Experts of a small language model: a sigmoid router.
Below are experts of layer 4 (counted from 0) of a mixture-of-experts language model. Rows are named router (the router's row for the expert), gate (a neuron's input weights, with its number), up (a neuron's input weights, with its number), down (a neuron's output weights, with its number) and show model dimensions 256-383. Each number is 500 + 50 x the weight over its row's rms, rounded and kept within 0 to 999. Numbers have three digits each.
After each expert's rows: "gets" lists some tokens that make up at least twice as much of what it gets as of all text. This comes from a sample of Wikipedia text that the model never trained on. Tokens count by the router's weight.

# expert 21
router:341497493544414473516427520464497392482459546462503586533423477470519452414444516497458551444449469513502514471462496513551442473458430414573423487467558564433456541505545523536528484452601610547500605552435460494406437529428443514526567497481561537556472508573468513538530371599539493489559505478484552531486496502479528458534462511469513513563448525525531556504553512430395498560545
gate0:437575432458583460396447406491520475463546485433491492602505521518576543518450465557594474424485440511516484562565583552464440551489480487613500490479553474448548505387495474512513509508462524554512601434467431563561480511531534416460529486509507480546487463455515483496431529551497510480505486610421581518499491458495555431585492475481491533498402423496509505523496407535481510512520
up0:504524532432457430462487453419580498466555567512523511539537374436472455464496545493578503549500495496515498510547499486463557619477568493433559534425505517451516457531501411492458499490509497523481479482512539500499497412401557471419494496477543545455480484545499488524420522298455425534490434487521480537501445505407602540473516506479461415444527449473505432540483530553429404455539
down0:464423487513557499457430532472481454486588468504513438481556442517511426552501401541490516505488527420536468571461499473465486456483545450588472495544500457524615466516543573551425483545528423450514463509511511599599422582509565453485591513463507538612534550510462544499558481474444576519397498415479564603493528425489595498545480622478433403477506529526427523474506492530663535498443
gate1:514483513446499503517526453608585451588530484398492551532469551516606432472507507473548489514438410468506580413484512415466528540469443477530512407450582519471439489467442503442548479507427544521508510454467515415473507610454530385441541509565422455522455533509514505464457456555520550527487505523499495511500490533634460602466569322524538497480457479550495389453484538494561537561620
up1:483517496481452482439573513406488509502546505507470504444523502466516412505450501478479481459508467513535497497541482515529580555492486496558519552509476495491494490385595487533450504499427508562444494421527594500468561402442503468455510493476542559448508484495507452509442585421455422425557520521485460430511502566484547513608451460508576419641550533526507470491553471559466484516506
down1:566466389524492607512510452484511464500533553550475594494500490566504496406504469512511528485567503520453486531508511532526462501462605528482560414420509570484526482473482565477382519467450570484529513451475517519534493552479522554499461473480478496456602427490420473469424504503502500483501563536460481439543492434476532558489493533450446608535472371512512505458515466536530573523499
gate2:505479531486442464497514474470591416564480360475486467613542506508510583557478517540535492532506412529506549477411595511465540559458458449565500625519471432498572505496437478456465535517553548525521494536472544476572461579540523506488531460460533502513412430606594462523530433514529725535500454501472508514554541428472468503467517523534527500419478392456454553598430560485426461485498
up2:458538498490527549479480469465476578379533612489461467463500500563510462488522480522530516490510557471525474550554450420557493522545523514533357482488518452496448488524550563537559474519520480387516501536505469512523470349500458461602522510615432545415507569395446460415483514467393355420493520535508436465559458566512577491462509543432514437578535533513576439388521509486512438478450
down2:470508366449412523490537466393545478516524495418494470547427477483548558494414466543471535452414429473527546546494536543487579521458604487503484500504496515500552568448605360456560528526516530493578553549491501491534500497484514463474528439521515508442442398565496517483499565415494514512496448521416503582598483585520525589509475451486506498543496545497452551424546582540480444514591
gate3:464508439542484465484441432540549474406487479480445433524490429502508413425501506521491496512497494426523454361477489537552564594508470497515503411478551470495533480459462496595581463489476490524565530461455457500468492505466528518555516458543526480519485619630498465521533507572457653403632464487528504529510500562501431484510584490494489497457447568530493486453507471425491567456494
up3:510573486427474467513432456539472527516449571483498566491480535453480507496549594466556556493572506554418518564537456522473407452562529547474547475507432498457496524465385466457518487544554509461531452511571518486519473498544557496392389551508388480458529416597555563431453469464597443593338564424462566448485511482439498484564462528573512526601491421437393534480424445495441485522528
down3:536527504536551550493548449486483579551512479527486386519636540488566494483433576514456436562459534426536522636496495542516461468475415457511520482536522424567446511571482503507502479608475503502459382490558482474478487476409407453452556534456446463540540462518486430467496505428542441549496492464547483562540460484484455489512478559516348465524500423517531497552467502489471473475429
gate4:465457449408343463532482514546568501479565482574558432528533528458518459489448585583487445602513450582545484552482537511473478559481455456591521487484469496479435501536459475440555559541440485511453520563445515505467503403493521472441474511466446505420430548497441411467546527479490427495540470523511523527493444504491501509517497432464481489438528525441485486488427469459519584474454
up4:534489460450421475439543466525492575499547492438541454453539587422478513481406495548441553605387483537583462508424544573476427588532431445480486535552433485511434490450385432495453578511490439582506565601498444525444514443577495432479508547464530545478435440517483493475478527602473487538499474454484549538513451454457514512531455482521475541418561503438438489560467483572465524431426
down4:501454564440498501483452472480385448530534520528514539432580516516530463539555470560519570520467580607480459562531551524549589439438420456502534502506446548492499521508464551476485495471509438421559580471533484665430593447495540532544518495475498541494588447466537533567472476601578521519527542487507509507453550556420548549638591491476572584436486531515492510517556478539490490491579
gets: " |\n", " (", ")", "\n", "\"", ")\n"

# expert 4
router:388521475513478562485461503547533397461506437492448458541539536416504455534409529514520513451465472478597543437427469437566491467545414480584446486476441513485440529459471383447597445457523460576592504541429495476558478460457534549420457514482441446461483463568596502474490423536516468511555528479527535405583458488475432412538525468562465561505515464487502529472549543487465579498556
gate6:524431479471502405594474502481469460523387496497356524530439423487469478491513525447528550509558443488614397526482453517408508511457580541562519468489542509437650597488402483577526478513574453530451439484487485553584489469494555572520475485511495519547475453502459423517407481542516426478470492514412464466532584546427498497617464431460496475536478477486493477496515453411524491482435
up6:523532550553441440453483490439501527548476470497479618423562501468539440487612605571463428537496420578477312516489546520510544607453449543576541488487437429530540480496513479496430580457456483528492491455508516472583524400537525471512480452521491550494504480541552501502444536379493471502448466563516432491447471499521459550483476496490483521541537550448564472541510486454539417478509
down6:523408508543553453535579528441540505444488561448507520516450548513523530527558469596498495442575575623486481414497516484514469450506442495530488446491472542634565550557462524477523527430433493482445508465403398558432540460526536459469435525588499532466468520457490473479528584469562495533609491455574502549626471529496564457503426466515493600413550438512464543466491408484554403562559
gate7:409563505454543459462553538434572486484511476497528477492562519599484484471501487451487449527556496528459556566451478494492459542471537506514518531385552535545487544409541556536600469418539477498434495532504540515617435544489488432486526475519565468454519419408422415555565409463542563525504454467462582428561471531598596467542512435494475395494493456580537536527542488472443533538567
up7:453539563525472439499419556501483544453415508417448444443497506439543471393485589498529485520483453491436521498567478374539516532443503566522535485450408413422524624490500620530489535559440505535458412574499576475427473444450550488538498393432604532520473525632488509497570529544521520481546466572529483362522463508440440516444580563433529502594514490486541507576465478497453495488517
down7:474470550409516493467557541419467513465521524642453554490473476552587568496491496474561540537509527467456516483477482539538561459522612474487545500550563469574522432536496547474545506517554545451421534606431466562498457520584482518524453649512435437481474500477496553470541531480593487505534498479492511548438557518490598503500389536492504548525474552476449448509529502539466528532427
gate8:461467514504498473540481442491459408527526512463481441557455380537642548512510559442466540529539508419517484504451483413438481475531518465510456457547478476462558470514466526525339494514521523457441545466489513513573470504524509488519451543455459485481493487471615568526391334407453398540480461537549501522471617499529518500531592512531576485510452488498514505456479550431514388551473
up8:555467490521453505522538544522486437545476458544492543484484506533552482454545483432542537421409516409417453521432521494524555423498506480566421511488520476482476426553516525562499582505438489545542656544457487469420536504516484500520562565557515538430544537483507498496496468481477408500468481522544468576519495474589458466487467513489442418459504425485451546540587434568498533613540
down8:495468560391448502492430541523632450550484587560391438538565538467470438528479507497540423407539435437581457511517481395568463428476474546502476483501519445483482565526442487562484488573521470569578479597425401482566496488460543528521493512317522507483432501421474526514444529472456506444467517419452487533387431521505489501513475408416535499565537529603532568516462545538431465439578
gate9:446374533497368502564510473508560505507421421524511555464497540513528479620535534481468413460498473419536555451555548452527394504401447520533598486558572485481455467407513625485499436449533451517533442481450543588607485523524550423356539414529507455500473537505453516535484541381471526551520519467517507450529480458520599490491461488447414478378469521605537506462455454541511576488485
up9:488531449550612442486507572395499468479513493426571561463556573510532505601475490507466409363533508529511511438401471562440565501496460543542524555584493528496435448505515507586500439466464448556598519401471502526455482430408477433506615515508498499452517492433481519466417484519528546437480491486555501418491471653570454476466460591482534437526508400505542499450603558503407494536525
down9:576479506462527480503481446459569507498517483556526462481537570488520548528618611474541551566537549596493484448558467493440491510506559477550490486477563562495561575458586455573490516472543588515456417527426467488472507493555555544486462520530420522474543586498499608627439507493425504542484518458500441449543522514489455536560539575430628502488527506511637534507493537398555517534569
gate10:528495435489451540438586551465518485490416385604431560484566528531493530485472514436534399576501529554480515486556402410436450461507487540537453442526457535591559487474435494506458497489481502576475477507504569542528515479495478536477479506471483454537543551523538501478528502496557641515514559470623550461553483494396570399459477543446509576575428428461521634465496471512454482540414
up10:471581547584448506525492492427494496493512537443457422484486551552430521428504531456495459422474464485541495442370519447423456521468478468508355479429514508499590391488490514498498483528495502570442448491550399463585539542455496444438566510524441565393467485539483529497566495428438542533491430473481514556531446460508563449506447378565439510558582560543495532567470463515519482377478
down10:556570470515472514461543425531570592508568529560515542549564480602508419521552563607503495441512501496512535455433481588480607484505523379458515422577553582460434532544469519602507540533451416558511450553512464526530555555531603471580538434529457525471448511469516531434434479430500504469483536543556550553492544502588588431468539437523538528558556475507470429529522580471531508424540
gets: " ", " (", "\n", " was", "==\n", ")\n"

# expert 10
router:518529429483487533447478485506544471488450574554434479525492486511504489594516463496540465526550494538504458510511474552512521534515409447527578487501436588494554527477418620509482435556462549464499480536444551512545542354503495477526463489469547409522540557447613479518458510414583525493491554542653570530544495439540503596477505450528495527455532476442428504410560524405425495472485
gate1:493491525535463427471540457544409510526478532511511566562477510560504581532536475493576466476513393479574546451548592532549494515528473453498498514529583531522551504470466482472517482563555475531494551418458411517521518490446536526466500382519465527509477589605511574544492365426548492487512563553531489469503543594556495457604482380486492514495508513447560548429553471501446627625542
up1:442514452530465545519433429500496563535422562393534526535529525425508484543470515536517541484536425444621499529483555425505459495558512440473538492442493530500500570551566431557526465463496541445461498546539433469546519509476456446412564417511503546409494455451494495559538430464409485540488490446511541608502478480523587505450501387538501530538492533545571489444475515450545506632551
down1:565462474448542467508438513441435565523461439463467490482388518567539450563528489470524485523397517535563529539488443506438477558561479366421486474534534482527542526478466496509424421630475385439517529525473524469467511524563474371478450519398570427553501390453493526491406457477576459536528555465559464503477538508547530548628515517489551606457481527441438463571526533495554508462495
gate2:559475450418438514479523533483539474445550510618466541597580454489553544467532506567543445583506491419443505475571512529503413481501474517482534485563431583475460495526579550515393517443462490484545515516424483457641548470497439436548475540543523434455573474435584540461472450553481449411468488562583420510427487407464563452521494542520544489524453510543617504511417507487518479531500
up2:499472471538469572450482535563494584482590457563476536624518476508524440411559360517546514484478527539562560481440501437587387501463530619486424446457575507471529558606469494457501474488537499503489475449415527518447476527418469581552614516497499415539438603446521548431544466469495545494524463492393542558502515521612507488383507338600519525545522570536472490465471485564517595541526
down2:460496431617586519480552449512522471542445552336494453421537405481475511492488632499550511547593477499412485511519482560462489449597560475587413501527350494455426535460512458538532434488493525419512470563550460478512544552538574471416419458621546487463566441533456521503499482559512454443388609483515486472497569487555535564557499462353478576465518461442522539563571494525488525508490
gate3:461560512587529463538592452454551455467506495582479581527504496622501465545483563475526437534458468515513602567427474522492542513455496541467493517571507459442455546536460490540541426573431529493513590470483457444480479564544499533523507389431561553535516521549464636485474469470588490437564503484548483436520511546613471505485525440465562485565479493606546428503517489499411475444521
up3:522514558468497460496348417427493519536539409479519519542556534451472467464501466518426588446587470442534435456506621476403577609500499491555526497461548498469554472407540478416498461412531565461492483410515484513525537473517525469490535534613474530373512443505492481456523498501541503518584517516492464524588498437482511452521545510528445453471440417432525480492502452539421508453521
down3:436660381419428376465394423560619572595505595442588537486452393433436560505507480558513450553581478556466599495493435458439522499549441465500479539528500489554470553500541432499559533508560484503483492495443487521476464507443570523519509506429608484521464466533484539478504545510504523490518519453516531495477544446456502465552517471465542507562555496484537456493397483510462445508427
gate4:543516474460484432519504400531425495542457401479548492505548564532532638550474520474455477455449469534415554472482513431476466491464461545432547517485482576497555534532534468455485533582494554562503584474499462536461488540503533515434566529442568422537432613546527508485501480457448469622560548549453494387431465435514523517505525521491436516460433522477485535504436478527545483621551
up4:459480521541514602525541517608545529493491415502440586555466498467562473449613525509560450501513595443588481477618442510612468473503473527544470468401520547443335445484537547549528516505479526442549466502519502469530478513483505443577548492544502468516512470561466471444459521567598503495473440514590484552538501546453518504507549541483612534550521466521493525487478397511464490503498
down4:522503482579499496497512426446503408516411549501422474421499545458481493559469508431506467566570504558523523469469546420454523438538593548434485500471559456530497503518458489605476442509565483505435585581480518527438479489491481574420510410490415576593569427438477520456561499522497511438509479520486451544510458466536489500453496516432441488544576536557490430478511546490444381481430
gate5:529587414495463423528541518493574468508511497472553482525491483695437467613461475514541516568435549496443491531377534539585589510505465521411459444446496499461503453497444452576573529384482389465435496480528491528484465447458491411546528518506495518497495564511469494341532477488521543536563461566550509512532571497595423376579591453564535475425516556564438543467489462417491555528579
up5:577556520553452555492527461525549506447497467566450535506545500557371584470530471538433489589433531648552536513517596494534472586594486473404511535471475476547448523550502547409425544529404496518524461472516511506456448399502511587546527538524467615513440551520498461512530486468493442481547408511581410443458464477467514476502463508531529467513519582560525500471422463542481510505416
down5:447466536555484490467460520527500517513505461516533503489506569444519440494585553507549479492533471409481473502556419536546508426516396486560429476501475537503614609465546428415550546551455571480456508412477571449609408548504562469506450471471517542534552407535477460543390403411522485432568566502416540444596473502526527512434547478521470478567486510475542499530443543398587403511545
gets: "201", "200", "199", "202", " this", "198"

# expert 8
router:472560531516463471595519444545611570432490556545468448477502502485565450475518563494542409516405508428497477563453547416552449479437466434472412521501439556478468485487442538496518517479418529518523506541423493537506418561490534458455541487488460529397535434526498487485568482508564530579490439581525562511534561477441489429544608437530422424607488538536507515593477584462490551426486
gate0:475513496390479514509518525594468539522422377501473557451469530479480562537486447484589498459541481482462485482446494460509547490554469491520466574508413400472514558576459421461438529459481469477396548474463582471475459625577436558438475557485398539499514457510469409458548502592466501545558492423438365480459481471521528491467557482531503532507466455573436443560472491395453576541535
up0:562431572520487517524470452393496476540451526463498451471467565492582595426481545521537557494420544475492583582482440431500553496524504430439502399570458482523488549431455544529404531570468489537572488579607559543471548397479502540501492516484511555498373546448423465467539522536577549493453490458613465521534520508511482399580505552590471516517521474491442478476521537609554485607485
down0:512546565595534516471547465605444509469425490464493501551460507437446475497471566456524427507469517512474557480439535450616508472528540482591542523540635467535465481545450369451560479548553479422456516422551460492556542464430454487446521542461469460532538446548644397525456603451486526475480444492494485566537411480407514507484455541466443460469551444533562395540436485536486533491515
gate1:459474543486569519639479571520479413553490475456420445525519421548557472459517518550542396516582524448521449535482439548391499547457462568463461553503466525454538423515442550580507437534454494523549471560489543481560437619465435496490461511584546536436465526393506486559635482497555567471432482483500452510413526457475493403451371438462494522522519565486513487532489613507465442525504
up1:467430549513540484499410470577469498448522506536398454457479504635474455440486545569431497450473509507483463526471629506538537479521482457557533505432501477562527526455612552519539555507504523492455398505556558501481501531543420530516505442587431503535464488477431471466514516468472523551501538639515418432444476479508452561497546534504530558466447421473486600558470490403600498463562
down1:608554500536434482425496474491436513660449524415524565582458634509543616512495418480500499457556532451492548482508446508459467470422506480442480489433542544419498465490400456560535565485575546590452470474543506509490432497567502491432551503481437483582507416586508564482443389524607477542503451506466472458489546456541515467463500467488465468473519471590537519436493499436501547544414
gate2:439537503554452401571554569525443553364398447527460465505475508419453507535549550526596532563371432473545439530468510404407437584493468574533472558525473541500530470536372494542449467500498547514475503438417468456482494534545569606488496473478552542606555559551542506556493481468509578425503495492487404513542470492532362409481464412479532442553546492471467448504517469536502486563491
up2:431464498656583492552474557537540503476520452520548455488581433592436525511533479525511494464515515560498404520440499489484450457517522515391567383524609532466455417491492483535497517467559419475494421537450558497372436487558436528532452540413505455547576528556530429507497480597543535497470542450591460506491575439518511499510476548518470489497383479508388456552537450426465548614469
down2:550415477491395523497460477533438490529534497528445573561473519395405493467551509481444510539539469434453537463498462438457615488520542588532475480521458560544506498535467485467473417462550403478532547523617524469540533436544462527509572399597512480513380462569412471522517435434513544442488437536481510481465467527438450424438512425515550522480533517540484442550513518516530513421495
gate3:505546441560360514527443621485426505398465591531529464522455471548459618299496506455528499434463442544503547497448471483480490510403490504494531477534380553450526583419505458467371487509517522560487478498504507441544539552526489502461455539465521570415460545528581513561446436450554540487537527359567467422502537507551382459581497519467509449522487443518505503462507511467494509453507
up3:522502517475543504525450505527549480497497510509496567496347588461558465477444423492420470464478485492550523423496495489558388522516491505448484412441510535486543576453523497534402497515416519509512449460512550545555543458465416453589503468430522533537481450422469533464431539403489512513498540585592460417510467499492536446525545463531363544630363456437541531532446531434455476484430
down3:437471535498511486534526533431402493504460470595455454465512520585467551489584536562432578467456443564407477525522493525467548451543460508391437534451574488465538418567511455563594499429586367578508450521492492425433538476481490488426560545527478546484460560621551544532605561501432442500499484542492433450423529513482496595474485426480512464508488542486537565406446423475526482498532
gate4:538615437621488532655499528533531363440450548539582386455497448653421435555522550519534507449476492525492608543392553458510628478511483480491494542432494592504547477465437549532516515560504534497463435481519481574411437482576496461534458494511525558533531506463541524539467560415526477522534498449441455526588530485477617558493540580534445508497518528490476472541557506474526523457509
up4:491549498544498555504529574539582450521496499412519431538574511590519506470442400568471515495436503573550434485458453475569501502491506532555454433571536472631488537452470448459539434455502442515485584511469376579497449582506491500521519518433502477431533486497424482542452520437502423436640563553485590484445525498519490438525501373503512614446496523530556495533404441545492393424485
down4:451495575476357506509494548454469579584487450557484511522509558499533505509557532509440564453538475511492569453520502510531428497544374542449443561442485448516517484453500418473531489420460505473518544468525531514455553542408452471523513548597477438596490555484576477523434543406517545449538523554455538499463447483586599471479486562446509409557454541496483550514558509463520480435457
gets: " |", " to", "\n", ")\n", ")", "\n\n"

# expert 5
router:422546537508391458470453534511502543509514581446460547483473421471494518461537539545494448465428468531619584553432474512513511510477479414579501558441556487445468496526517476522527512469454554441412526519465467380492407551555507626519526467477431445425481467542550505491433447409405423493585478498574458488554439529541458452462540452506578575623407464462508481533477489501516492500491
gate1:497471606476465494490492506559469513580534441457486466483459522538528501499548595578500409476498512443500387563464520550509521517485485460487582403482538489494495447559477509589498485540580498466476420528460483530512451464536607441462571523503441455458458446503486471467482538471492438500507589568539519496493549461511520513491453501388513467450557461569507466455484535351463453504441
up1:544512554451454477608523537394483483483448622516592545593454497413523539583481558492511456510504464466511508503555491510455489598438502508475500427550593486489516436550442504462346479485565505466567527523428555470458506454512556486485583497446414449358495599501478530418445485431507423468575555575543419512480384550656531454548416479472598398455540498482530514516457461461489444556471
down1:435484524429472446466446430577456543401490508449497507547605563452538537547535475408426495448497489540537534492496502396547612491567567598453518533474457526481398454498556509485484519417430468444509508611527434474534526470500496537487461394484537457588522459498534493621561568482534359443481494453481484472424597554453421518492558429444540485536528505598480430417536508449505585454486
gate2:406508373550439467471492446461567453613460490470500440423456400490455504437484468505486473474498363483517433469452440481533532480485514457556430477463502528478395331537485506508472565585493495527605531490506448520507462412527499473472504505456559475516453606532554444472502502550510516483489370456474533516437451444486448514588636505529474533476495530426480477524504580471593437514506
up2:532433497487567528581504460486448528475592519567481492485485480513521502498493495538532516517514525601497505528538517499456492504540483518455449572504431581552555564415507584479531450489518408445410391547541513500518528467462535485507467461604490541566466532471431522539501513533475484488510576557555488461527435535516487567408477497452589502480622526555515427467511412523465527478464
down2:489555445410555539498433491489487582564463536478449504511447504512518355472481482427509567420502449625444526546488536471487545500596410516487509523479465461482418514533402513448529410519492529427471492464513548518518500425464475460371451445471512571563505541538548489466544551421491469462481526500443526504506566497553482470580604462548535443485525482455413558565545514541463489525414
gate3:397530554459415513427470532495505574516514589577440510529490550502506461359531487495465402559488517505469523525401529433492392498543486491461435587518530483463563466502518510469417479509477521515437576504431520480497421458437574546385527512556514458455427554469623542554448497415514521479479533561541589439467478435449479478499457473512516469553447524530475549485466481505479407522461
up3:428519509433536490478432469491489442430521549534404408451440504516395427448548586527493460501503491497467528527504534518545533550490496476488413551477462501555668557465483500515470466539519569483462492577437529432461441450567555538526516483516563425461545528538475514445510478463556416556543533536565503464496490457464518471575449469549485507589507482429519416491590409476542511535489
down3:532450426598487435449540493427509500592498495516496532620525480541529417542451523546540481594524594498530537563520492457580455569479587585472484573459539419508535380450548478500498512575512477493388578501560471529419521465629531434488528443499521434440512513446518533485515456531512527500498507514504471435474494525474432502513493472518577454554450538579437544518587562438546442502509
gate4:516519559586505518549518460479507491522494492421475591471453491623471545499476537548493455466530513581442519471566467514544518522428430472535489492540535433500585415390484481603495523481453523482483436519480558524527485537558505555463513522407483513451462466489529465464476457501504495465549509510482428458506458512565522515528485396500507516482439561520528444464487509386470539518448
up4:534467564534438475630517482422542492516529572412509599475523505629516496463514606436464451524519471550544581545572483477541510446451469511493462499534510520528450468397470501575480476459432520519515457454455608519488503487542496580456500511426579578481491369503525470478512455527535507440523471508470484450473442524537548574524463503542458470435363532488539448444516539417458547535484
down4:555491512455525435457431479448470519505520505503512473478545559469474521489468439523538456534490449386552494495427478402579563406611410555546405477468516431535396569553502403503576439502420500572552498561480449514582510461589428570599477533518492627544501486546524461552504524447503405552535465546504566557405563489492476490472491471436411493389575505503501441461562561541564538438555
gate5:526510484531452489423444444456509536466555452458482549451568514453402513502524513470505526526551505497454393553435541520543533568545488489556532543435592476493450422468512496498538447527470453446475533579454501493556540476557638483557447435488445494502489506523508497481544494521549591469515390440495549583540527481441588504514506525533467515487422477446504477463543590343447433483448
up5:408526494490392444466519401458535482570540513521449509495551510430488528563597534530463470455474429436486515521481458448559475457528504494477559526450578525403467488388618480505562528566480485445476545559523522495513426572465569575494466462582545469486541550575484522531546457487554546521517587419508475549494560559531507555507534536502453444600465475422425396589533503395498557521446
down5:484455487483564531548506484535378521534508500449607465490524475558545381544484469553487487483487474528534470530500521543485469614491464495461479545477512496477428557535503542441493585490528517432550466411467530485458414483476436517499489527547622452521416501452485476461605437530514527430574509519615500472507435576442506518510515473478539553597531366524472512548518469557512471518488
gets: " the", " and", " as", " with", " or", ";"

# expert 3
router:494517574483450486525452578534471489498593459525527502507541452523459547466504572498588386513528525503554525479481531509560523623424448513551459572560582503433476461475452546616587437509517532520618508522419541553490500443530486482579543500461389468531518609515515534458491487469542605495586511489470540552509512515512527466503474444443484500478420425519526484520543539486429565540473
gate0:390527518492450508534447396580562526541446398498492537461551536463490506484496537488587467463495562523540474533462503497616509499484471477579587543428518481507445529403504481542567453419416577527457384473444569596523555462487444507519447517563452430490478493493554448475552462484392414431576398488524550475509510523463412543529508477447482480510495408466448459527519514392461540533614
up0:445509570601592561535431435561539515525542423570513500405517510477483455437530516450547482494522488579549504503521511502535504390456480550478557547410536481574451445401552472506538429482421593492402400473546558542491514443385474557552461580557498493498483435513509418479511400480422463465507408526552445548571524528498432472533601471432612556509551461481534434462501536497441527542553
down0:512571398507508455465491537545487587462433528495450479435360467451502438527525504448514486476487536534465481483542455528491500523374449478429481468466495561437536549474520506543478556510410452472491504432553490441536466540443463442492537444463563532582516503545515558470579468503498516563549499506418551485444474509461459431484488523497400491532507519459507457474540495428423539443485
gate1:507469625519446436541475488518509505534458405454487488401507556538493457647477547591483423516480434470492466562403476594552575519533480459490470605458537551523467504541558533550527436516551454552456531580501443437461586494549560505495543452530498577521545520493476412539499450470452487434531499512530473511480477473544483476531439520458445555444415486556466478524567465535443490555530
up1:531488387535585516452543448515512496407470531473485452491604488584546473307554518563466536526536550539529505467563458401378544482452501471459511465500471499455526537569466500492490529469465461504596498529501434569529598562455505564512496548529498522462579444467500541433494461522450615507521427486490505518537578571499515437399545583577523613502519512478554493466479491499572522527536
down1:437411531462517483466559632531519558474486493490550597516483536507386472516538490590434480434522562558523558585416436471490475542509499508553583478514441554469507482504430499498472568510532572476476468521568538495515496433507496392550496471591525538452448464497553583472493487407570558513489515488630513481459406459457496535484469512495492468527445532393505507493478566467452606476453
gate2:426529386475539513484437468463444453473562488610439397561423463488538573501496453515533494457470508487451474473396535549521479519551490599505540455568549606451564448462452480465542488506531482493486545531429489495458456629432577470423543526491447510409449555563491524484485527510523398497462501422500504570533604464485479485499512463473598451485472407483628471469556489518512523446526
up2:493498454427463510525539471352522497448436519546537580553515551425529508513499514480454452487452508475459497437555560471570490498533479559542465522533481624528552627456537484457548617487614554524361587527451432463489486559493585514420560498443492586550475479552461525443497549528554429493459526499452510515548491536453517412469496467484668428554483493558545491511468524511465513560547
down2:445554410489459556485485463478541535499400471457572467506481517495464438455485564604580471441407474501423601459454493477535520506519611538523533480465473483527503463427488578463409480503402555461481517562462521510462509463578531446498522450535507453446472625471494481556515530515521509465558475478540562552493466479491454559497506478551515530562567521499545488524388502614526560470506
gate3:444474410467452542536547481508511475484496467616586516404587500508467438545584481568491468434532468508535412516516485526474566491477462496594565474573403567493530507579535490550509482448541476564500509500480399560456450561472454475453473465498502515464488543511430648505478565486494536483515441332439503506412523580467419469502440532545539529601466503582542473502536472548478480587436
up3:545480536422558494569472530503498463511428530551479495494468578498503449430578480462510517501466371588522582473457385479477433545523521487485566565509501497513569537525449484466456425463495531475412547526458467488555536456476508591492574490498544528521443483479623532535545474448465507514480573583496506566514543427428500502465585501552473546488479552388475504480578533490552477493432
down3:566479459501446538511514542458487445539512417495506494485435467419471501476473543485470638540522486400431535512479476499522588578483609596545450338486446524567520567508477429430589518449503437516569514498474477526498456542567471509499526558454486539530534566495503495559513560556521492466512480536430496494426503591502518415615367561515544486532489486419633587550510471476424515465568
gate4:441469562498527463453501496496476508559508461519556427569488549501491527358444516515467501416428568480510538476464470531509535521528468462515488521537395393535518528507558550512454479470428495569503488536480413491535531595506519524484447472537575480414447540534466495520593409400479552538483522446466537410478478455432512490532604461490507564518512600430438515546600454450441487456561
up4:531480427548600454620428539506481533488519569483397514576556418557489457571482488391518367513504436517465443512580487556424544482498528475506665518512403524500483628519430536460523553427402466456438526457488538514514472486545521454518608604488483461494465536503472515509525517486436509468496560556532580535508493537490463479447473523390619523457586479532422407444532557429562458486468
down4:546565566481480486557361496446493463491526411524507489524469565586395519513550503411525530406554500459444491535523477519478551454526477484547408589466499461490455461465469616457605478557501416485541508500480535559494520531614471523452540516460545435524606472460517510367479615491526473584463474410496550504489588487574490554583474506540385520493534505512582475498475486504478557530472
gets: " to", " the", "|", " as", " The", ":"